From a checkpoint of a small mixture-of-experts model trained on Wikipedia: 10 layers, 85.2M parameters.
Below are experts of layer 6 (counted from 0) of a mixture-of-experts language model. Rows are named router (the router's row for the expert), down (a neuron's output weights, with its number) and show model dimensions 0-255. Each number is 500 + 50 x the weight over its row's rms, rounded and kept within 0 to 999. Numbers have three digits each.
Before each expert's rows: a language model's description of what the expert responds to. This comes from a sample of Wikipedia text that the model never trained on.

# expert 53
Articles and adjectives. Indefinite articles and the adjectives after them before a noun, especially nationality words, such as a, an, American, Dutch, experienced.
router:586548530496473520527504468474417470487590474532545468388491590446515484525502553519519550507424485435571542451550475475457436503493496511477595456482439414393521487493485542626589519468418386497428484497431479550549540517501473577476542530511501455503538488466535520510463496466552532564531449529456527448537522472563487424445472557455479427516517448437445576500555578529441638534590476479493506445529568520401526449536514521578497454513485518488452513480533552442436527474434438417500491484417479515487478516523562594509524436531470423421582585434599464512565443433496587456481388531390537470492442514594487495479511548554422562589542403522521505511567566467489414553502498562550598469574496580516478580480592422536457487520560555487501502480491462475509434471512503
down1:414540479505458511498466463566514493501485508508365432528526468457547523476399496506526565510464499475505460513507560530499516506574597453524389461446510487528450430423525485543618538453460518435435489479493455486560539469545437497468448525472521524440555465508605368507460500626455597474398589453520492590419462454455390548452501506482467527458470488502447445531556530447548541506501555451478595458503396458546497531502424445476500549525544397526438570604543485449504499472544526473555583593391535540511526531459521525487535546443525496442483519467533489446604522555492422515488391448524584428454438507510486596533505475491537536534529556435517557558486487536565564496502413571461508519502482493599484546543501523524509405495490430494566481548529525536594559384464560
down2:543422477518516486403561515448430498516385457586518405600555545589548415396509462522549572569437502537459499466427513519450462466558519528535369444506480423500461484525480437432513527408527469465526451534520507571435405527513555447496541511516507499437475427560442516465503488486507487604532459528378569480519533510458415439438480541525568499606515538556556526497524572490494446485472418541496501406557524458485513446603478495542493468542438444505490551488579524507468566455385527505490475567525593454443501481439543500437581499463587477466550522485467568524563568453492506573428551463470450535476449574447510479486543536477488514466527531454590463438565579495451612520472577575529494548580502557572561456471478533536441534504455405482468434564472470521494574512552541
down3:451530491507484513489502543509495500574457467464566434548516542419509431670521474494420510509425491428481471515424523534458472582543419466508512497483544500512489442468638499527530543499579562481481472419505443400493483453527426469443475432417537473479483446558536443576476542498535462483506532465505470492518505442560520523529461443536584451465555546518477548541552529587519467529425478538460461513559463413480490527455528523455617531547482460526579554485499451657526450492460600555465567458517489456425490610573467538549503511459517531456475466567526551478434456478463417486467555529513518503540553610452536498546519533355547443456442493530557568512606459490441534452487522467462346439603450464555521536462560514533484531537478415558507495462472402556423461575530474
down4:459487495440456509561473595486462462384546519485535469463455500501510443480454522476488430527451551483563479533495534459507554494421515460523529492507524509613449466469542560479544557580391504447465480559462557466448475489549567414435440561482537469545556599458474477468496544526537429507422585525465411551409463461508535477508477524526475449564507454473521597452498440556480441568538532405591509500487500476492592578433549479467474546410489402516405487475498464579443440517476483557517340460555536522522513509539481557525571504611478509543447556485453582492484607582453505645528475468474591388614553514444524526492519435540479502482488430512513475442535405614505559470479531463441490508517595473516503538489469417514395550476520566550486549518466498496529496564454508
down5:513413523470512554610517436503495536536455565554461545524530465456488537436502568452569531477431550529651555428588533437440414539500562522551454486527504554521469505535569540482570427452477530527535525412550449383510568524503472549487475548451463568533482404484573393601538508521535513636525541452496511399505494462438430422525410505555432457503539510523501405472531455523446478438540505448438447450497467439543429613453542481507480529394450481531453461450500500418497493492558501523544470515511554623421461532464489528461547422476469441527499565483548447538658532539505461544531560443518488544490533496492380532471523511465546450506475501520448544488466508515574463506462468541461480564480610445528548443478524386545429428500481464505531519490534570492530502516580539
down6:567544508497431497461522533481556488462490558465430508495481488509520431484419478544490381564487562606470507499394542484465423556501558542477507574493411519543485422495575496489587569507494447470570519525433482535477501648466503598605502445439477456551465421450515446548491424514527486452455499478500547536510501461556511526465518479476491417481517585488418453534516505525498409443560610494477468451454470543440477509499508486402546476478586490520592571497586574446514460412491416519438525430552507501605544517465432519464518430422483482513412473579554555485462469546581510457415545595451505496484562439519450543511517595474608395481415506531505475491419635495585513513473601528535538470519530504448588542522459490495446553443467451480571490549455514475544469517546467
down7:503544485551543576458526461522530474462497513499513497402601535409480612526560433512523450406465448513556486543488515497476436527512474445520486436504535455423492571555568488502480433400448503421455575423561542477450523483488515492524487566421504393521536527442521467502430487437473519509561461458467396467503477568505361483479513535533506484524494427505441506479464507531476479479442516466515468519569526439446564406507427491534561452549535468622483553583394514499529470551521456472590453537490534474548433496504582573511553521512627526481534529518466490531444420501449421464439580579547484533456519471504437570586546560568548545537545484492522446531526551560489544501533433470513649447446487586551488488472529524503495546394508483595429503621527507433532446417577408
down8:497587390507476431476579512480581406562526582539419551641499432493458536502499487504505555506479506439472521521563468508525516444590509483533455543520449513549467464503454478562559457465509498434474485467517372562489502620463499517477544428497426521501536587576438522575522530535501585486576500476480590388498434507555524531502556528431482587546482456519428472475431533437498466469407434505533509460458446523521427533466517621512450458471458524418537573461517473522534547506457469391518493442595503538521524469520575462603494570526560444522425466462460488437506513477572452391509453436508500406517507455424463454627519459476601490447564503503544479486534428436533513481509568476476439503412509444498558516427548515522526584480510488523523562488485539634449553519452567
down9:479442455587550518525465553498591558541648476433401461488489489400456486501442449439447588416520450594539506564522629503480491472422701487467537577528479438412465487476530445464557538570557529439484485543586505445473462595506499453635500531464470519470515539509536456438468538504448551512601485516527543452440500485431491483525496519519500551473472568505496555592457489536541476451583411501450577544484406492472453479528523400528535598495569462439468538500490406464483450497531510593449434539527459506481513504412493494466502485493552492458408511549576511429555581439527460510456506493540425496512511545507466476558454570561528475613457499460536421481434541495527489438461476471479488451547533518484380507531561530518496463492507506525511511504493523481458463430619471
down10:539460558491429424534505445499512515503539454446473462540551545447581537429388460479602527526555446465475531419577657489499498547522496569510454486429482498461439485465473564534545439468494494566564487462549464496481433423532434502441443504547518558451508626557414463445555438547574429498463561508505502545473515489445606572576443435489523531548550482538467437480451476524567503500519501531485493513556561509576528575389513514374507446533541536514532494494503448438505419537573441440550488485566453491518496451412436491508537512498490588417594529460544443538454536418540469528570558488497532553474483393423458528525536539521447503456478486526591561487455499594469508522532575536491455532463600548387452439484462525473485456425412406458514592479527526472516528562587470
down11:459528479560470463563529474557490349506484433517536495526587455421528547440482490545503515482395422558506555497496395622489500402492489449510455478448502483479550601431439459427458552525479541552504438512488517549486509563576600598460589529538566505494595508478571480512552498530540509514502496578507522511503524532472562462468497514511483548482524399442471462481468561544552506536570566490534514461532549549401496455520578454487417457546520545527558482515575509484476464494469547452438429459451485480470538515453552531456591487572504456578543446503442516511425457478481485354444468518492521439411606437514530478509473487445405502514558540578601513455476602513529488529531551624559566494439511441513452500364494456445497538472398537399519464460483469486470482439588555
down12:350592521417513520471457501472475450442465540449459476565449465507467571472501458563477457526515402466492427499515421549630377556420587493443491600524513501457542544511407509554441442545576503457556553614522508461470462598498390437491434523541509490510500569524508488494414569433499567472495601410495465474454574515462458429541524537515491440454551519456491571519473513532527591424472510500481548501429555566447514532524421519570474545484393473518459486501462555499524453429465573520500537444543481532494475482391530534504457485457581476485508458513440434475502565441533486525566551450536523462439445469446552549485450475497581471515515480583446542469485497533527539479505485563518542471511466591572639434567586566567508533452550506530442449598514490567478464555523453
down13:489488463511515428476529465572406438483572517553320488513445529536528470435495454401415387511487516428618525564557524465508461419471512459510573554524501470570470492565511546629465480571485427478521423491449495460462519411496452513521455555424448475496548400515547480470381493494541482469464495531516490467621618555488534536548473529457478548545556614557537487510428452581417547449495466545469496498461545512485504424524520550522519526521479473464430471521572396426532437432535525479561488537535531515486470433519501496616520504510504517544544551525480394503468442575548444470485487504388490442551556455572601492520434481519522559509557489452477537537429453542429537506528519462515507483474548602439589435594458491577475544515490472502527518514501573487489593504455543
down14:537552453483477534453514509456567480450451502464562528502491402561499465554514425419471431551526468493428498576541480493532599559535600468510554585557507489533525515425509545488508486442482443524442470497473413577492522494408479472500523578468520565470516511518557449481465512494564545528358481531461454533515539496440510493505536551569503537539594458521495375526575459443530452538428509445412563446491467525495503448513542494555430497578506507360510370485516451517481501553525529541555453549577579365510556484523429524444498511411468508391443521562602549513512504503547531527528476535457468514577560521453518558464534452516453560463467464536463527497520499525441542485534423506462460576435509454567517503511374495402425517460575528488457462481537588555652459494433617
down15:520510442457454509577402541428498569353474485544427664616470583435503450588538429524470535520514489382527485626509474601491509388494474479452446460526558615465531502419505427511510511586493424540569542450606533507515528543439528536490492470435512453566489458447519491478503421486525515535568487440483542470463498475465606552568587399539609517426453512494474481479565486534499493506573501487546571593530549495525589454529493462461528519433481411560522480471481476488472490580502492432483483528470534533486422492468480473495433430380573430506488415505537500528460510510438482477529477457507460572522444545515475503511442491431487546465538553519412553423520438542520515519531492521553555522461528562500468507563455490472452529501470491571505510468557477473424598485436603
down16:480467501526463547547484511511503548461511490541511447481422524640479552479547446474353519521407487574548482426518467542543472536551524520501504433509532517609499524487492517482533446603494587543503422563482425495559567545534528486557556465554471478509467496545621469486534487366458454503522523428571424539530477568497485470536505590464483551540560477500543493487540448500573468435428430482467557499453530449434482510408428519453452491417491522468491495571513480431465457412486515510471449480509459480482433511480453518483539512481597439473501547525516579423499517477424611375543451481435456579448487439436486352484524608416574497522519526488578608555534475561445413527462545562596457461516492555488431529485583488485586575531511473511501462497550559414531445546522554
down17:505459452455476457435434451480480581493564446435518543475484623459464626612507453552542504559471527464397588532576483503480499507471449417524569559570511426503481525559511494448511417498588516467499495512427493553474457414475564401502448415483579562449535557549425524383489505463515483515606365400540490489483524466473531509423544491511458516514552480547578588449495524447427516515419493557606518491589458515545512509490611517473504431584518473501547497446468454449449529526396475452451550469443451474530475481521568525415448472489605407471479498490474503543594514474551477558549503556555568491474576465520528511505454543527536498541481474505557509534483453466504442631510535362485558516461523490533445434523585449493493535464564510537503588495422490490487486548502484
down18:512468487428557506469478546552495482442600564446520560488454545508524499482470529563496518525526584455535496480461462485528524545514437453591527457526541460436525486500384423500431505403472508464530559574515448404534494503477393559632492464537491529522522486537495399474468496453522538476513524406520408414605485466557554435502528475397505529425534521472500610509600509525604669469410574547533507500485427493595503548470513481568463520528486548496534536569501509516533445463541332503488447495570547531521504563488469420503481536513544528443445513434424446434527589475572493525483464554439552553475573559540543388542569493467524511416491502476475486454545420491450442445488454492386425542445541440420513580457499501488522504484546494484473540503475485549489541525590503
down19:599480437449544455535440456507424517512521507581439526519444545494433486434513462493436493504512553513516497496575480431478413517541520475456421396602495647527526466519503515530512558459498476573473525465432534498526536534470561556423458507567493454396459554519588543544493468446443520608529459453463472454551543450479408553547446468407485536500611499464583528470561435438413537499496452516556448499499448472495424564489475499448581472481503483480525546540401503457513544512473506563493521483481471534652420529528548491522532486502479448516602580643516489495480528420506549509453526465499569461460468524532473479540470516496512478461476496482483465563526547525432480515467619595464466388452572549540514543457559467429466444470584449565596524531443634408520503491527404
down20:448538458530490436570489567484460550512480437551511497564513508456552499470520592472489534516462554427505448481398494448502521573447457495447518529549474453604456472588549445524528509497480574520498501543435481526588467516539453525533545550601483522532386507418538503620530486482435519534547525571467474472493471602467595449508473495523543539546438506479588507502405392450518472453512476563479447538513514475541503598526564505459501498537419547457506478513533454419537529453434513529492558481559479453543425433598550458475411542487482456540451477509443444458503476558547419415492492506448564501512568546529536590528478331515487605554426518472476511363460537517566430438575591538482370467477517540455526561500471555452470485464530591439465527531599454431456525414504500
down21:464594492434478415522529504524501509578488552434480474595591534465521489458465495547456560520487459529500547462462537461457471550540487558570526477486493472501476513521473543518503559550484481476540498601565436424483367588545438492554562462546425524500547626576485531559443516592507457552437562402425610550556483542532555438519542475569534488519466530450460590483533520496526512521471409483506509473509569494431532499512424584492503460521495417451414480459430506530456550512482428598498470534513491429389567548483425512523461506511498426474446476489527525604375543545492507469564472465461508510494557486422524410458489457534420539488541443415523553516335562425444563537496574405528521566478446434564530527448427499544540544480492505507496552452512400449582499458542489
down22:580431538485529510449460483435463495495566499513476584632458475506497471443562554489529443467506382522561462470363403433540509534520464468543504544636546460449430519485427525522517505455544547583488498480557447543457553514520528532525490524466540493566513438479483524571519433557483524518516543469476498541515594521528524522440301491432501510484550404562449477544400507514514550514540554465588482429448570511503449515564577427558472568466439486522502506527498562521507536505501504488370472430515431441470552532563451508534547388529568444488457516459468529572585466433493481478475522440479509602530498443467435546477564566464444519406448506468539392453507495489505628583549489647523492552560439498545490542502452514507455514494485492486438557493491433504505505542479434
down23:473618499482540448497498518482519597564416518457508545484581571487540437486447519477456507502500486572463503563462573463427552513539507375435516486541533515431523484506486412472420527437527491395511527520476532572484478531494436391487464535458462592482515505567497502529601470399443497541505497601486501492460494448484590494547600454577494492469509465552450539459508521486639565535469578421499469524537434419562507498541462537575461566500442472605538444530548416545483514484417500545465421557532543454564509448531542475625394559487528551488540461494525546439399496536470477467466486543467456498455518468516504536553586528421493501525467460451481554524506527596357460523496477543405487563527456510566438492490409479439483538570464539461500574607464541524451467491387476
down24:538537505522435504499521494507501446497517469560565523464489462455471470507483495505440582488489445563495446580490500393511508512567556531411577449520464454549489419566531496517528502457449514545497471489485579495552550513497419468585506528462438501452416541575429505425362459500453406545450563518659463506591452580621456453477510474416470518553470509511597563576494477437557567518504540534469455511498516563467497492479530456335475587522511510623513550492547480561498506494489528592475483533456583532517486452422502381494420414572561444510446471516415530444508551481462552430472579520554493507462522573534485454455519605521496516469564482448485516537533503493469409545493587518507464464470544531445444486392564545487516543456337544446497520474583494511497515486505494
down25:404476527514513551517527539417554538570480487437473537546581578509491461420489555548521500550479614489446514497490576553437544489514565513478471482560578539544634479545493448540509547482441494526454473508553524546586528466403493514472450437495507478428564546436516578401502517604556472567384481522548457457580506467475492563632542559611533533511488558536423547524428584553473471481439571526476485540513490458600533383523536498503484477546412514472468551488504473472551449602429475465446516501552443489430512522498531453477530463495467485475482477543485480516449429556487412531462514627447463508469476394415504516543512497505421420449493476452446503419531581496480442525531509418486447480542524532513443636504479570556403468523396438550434532443486528452472437518461482
down26:499529611530515545493473581586536507481559468404488590479502417519494547552489594549465500500421467542484531541378431454518512437508446493454401432515499506408516524625502461398473406505521542461564528467433466533475474540506494532505534452457514590501529525508448391551572478480550582436463483437439521548463524562462484515519455540540478505427481595487433463506508476537424529557459546584489570470480513485471534597425632421520553507498473480530541539522506485492439589485446455536529520514507441510554517589527527449487437499484443483527549499435494499511508414598496518442461552496519460439496460597479464546475514517473564462525586582519576515451451371509452430525563529495388521422504517518435429461550533498516445417572572476453488458520520629512587423516441535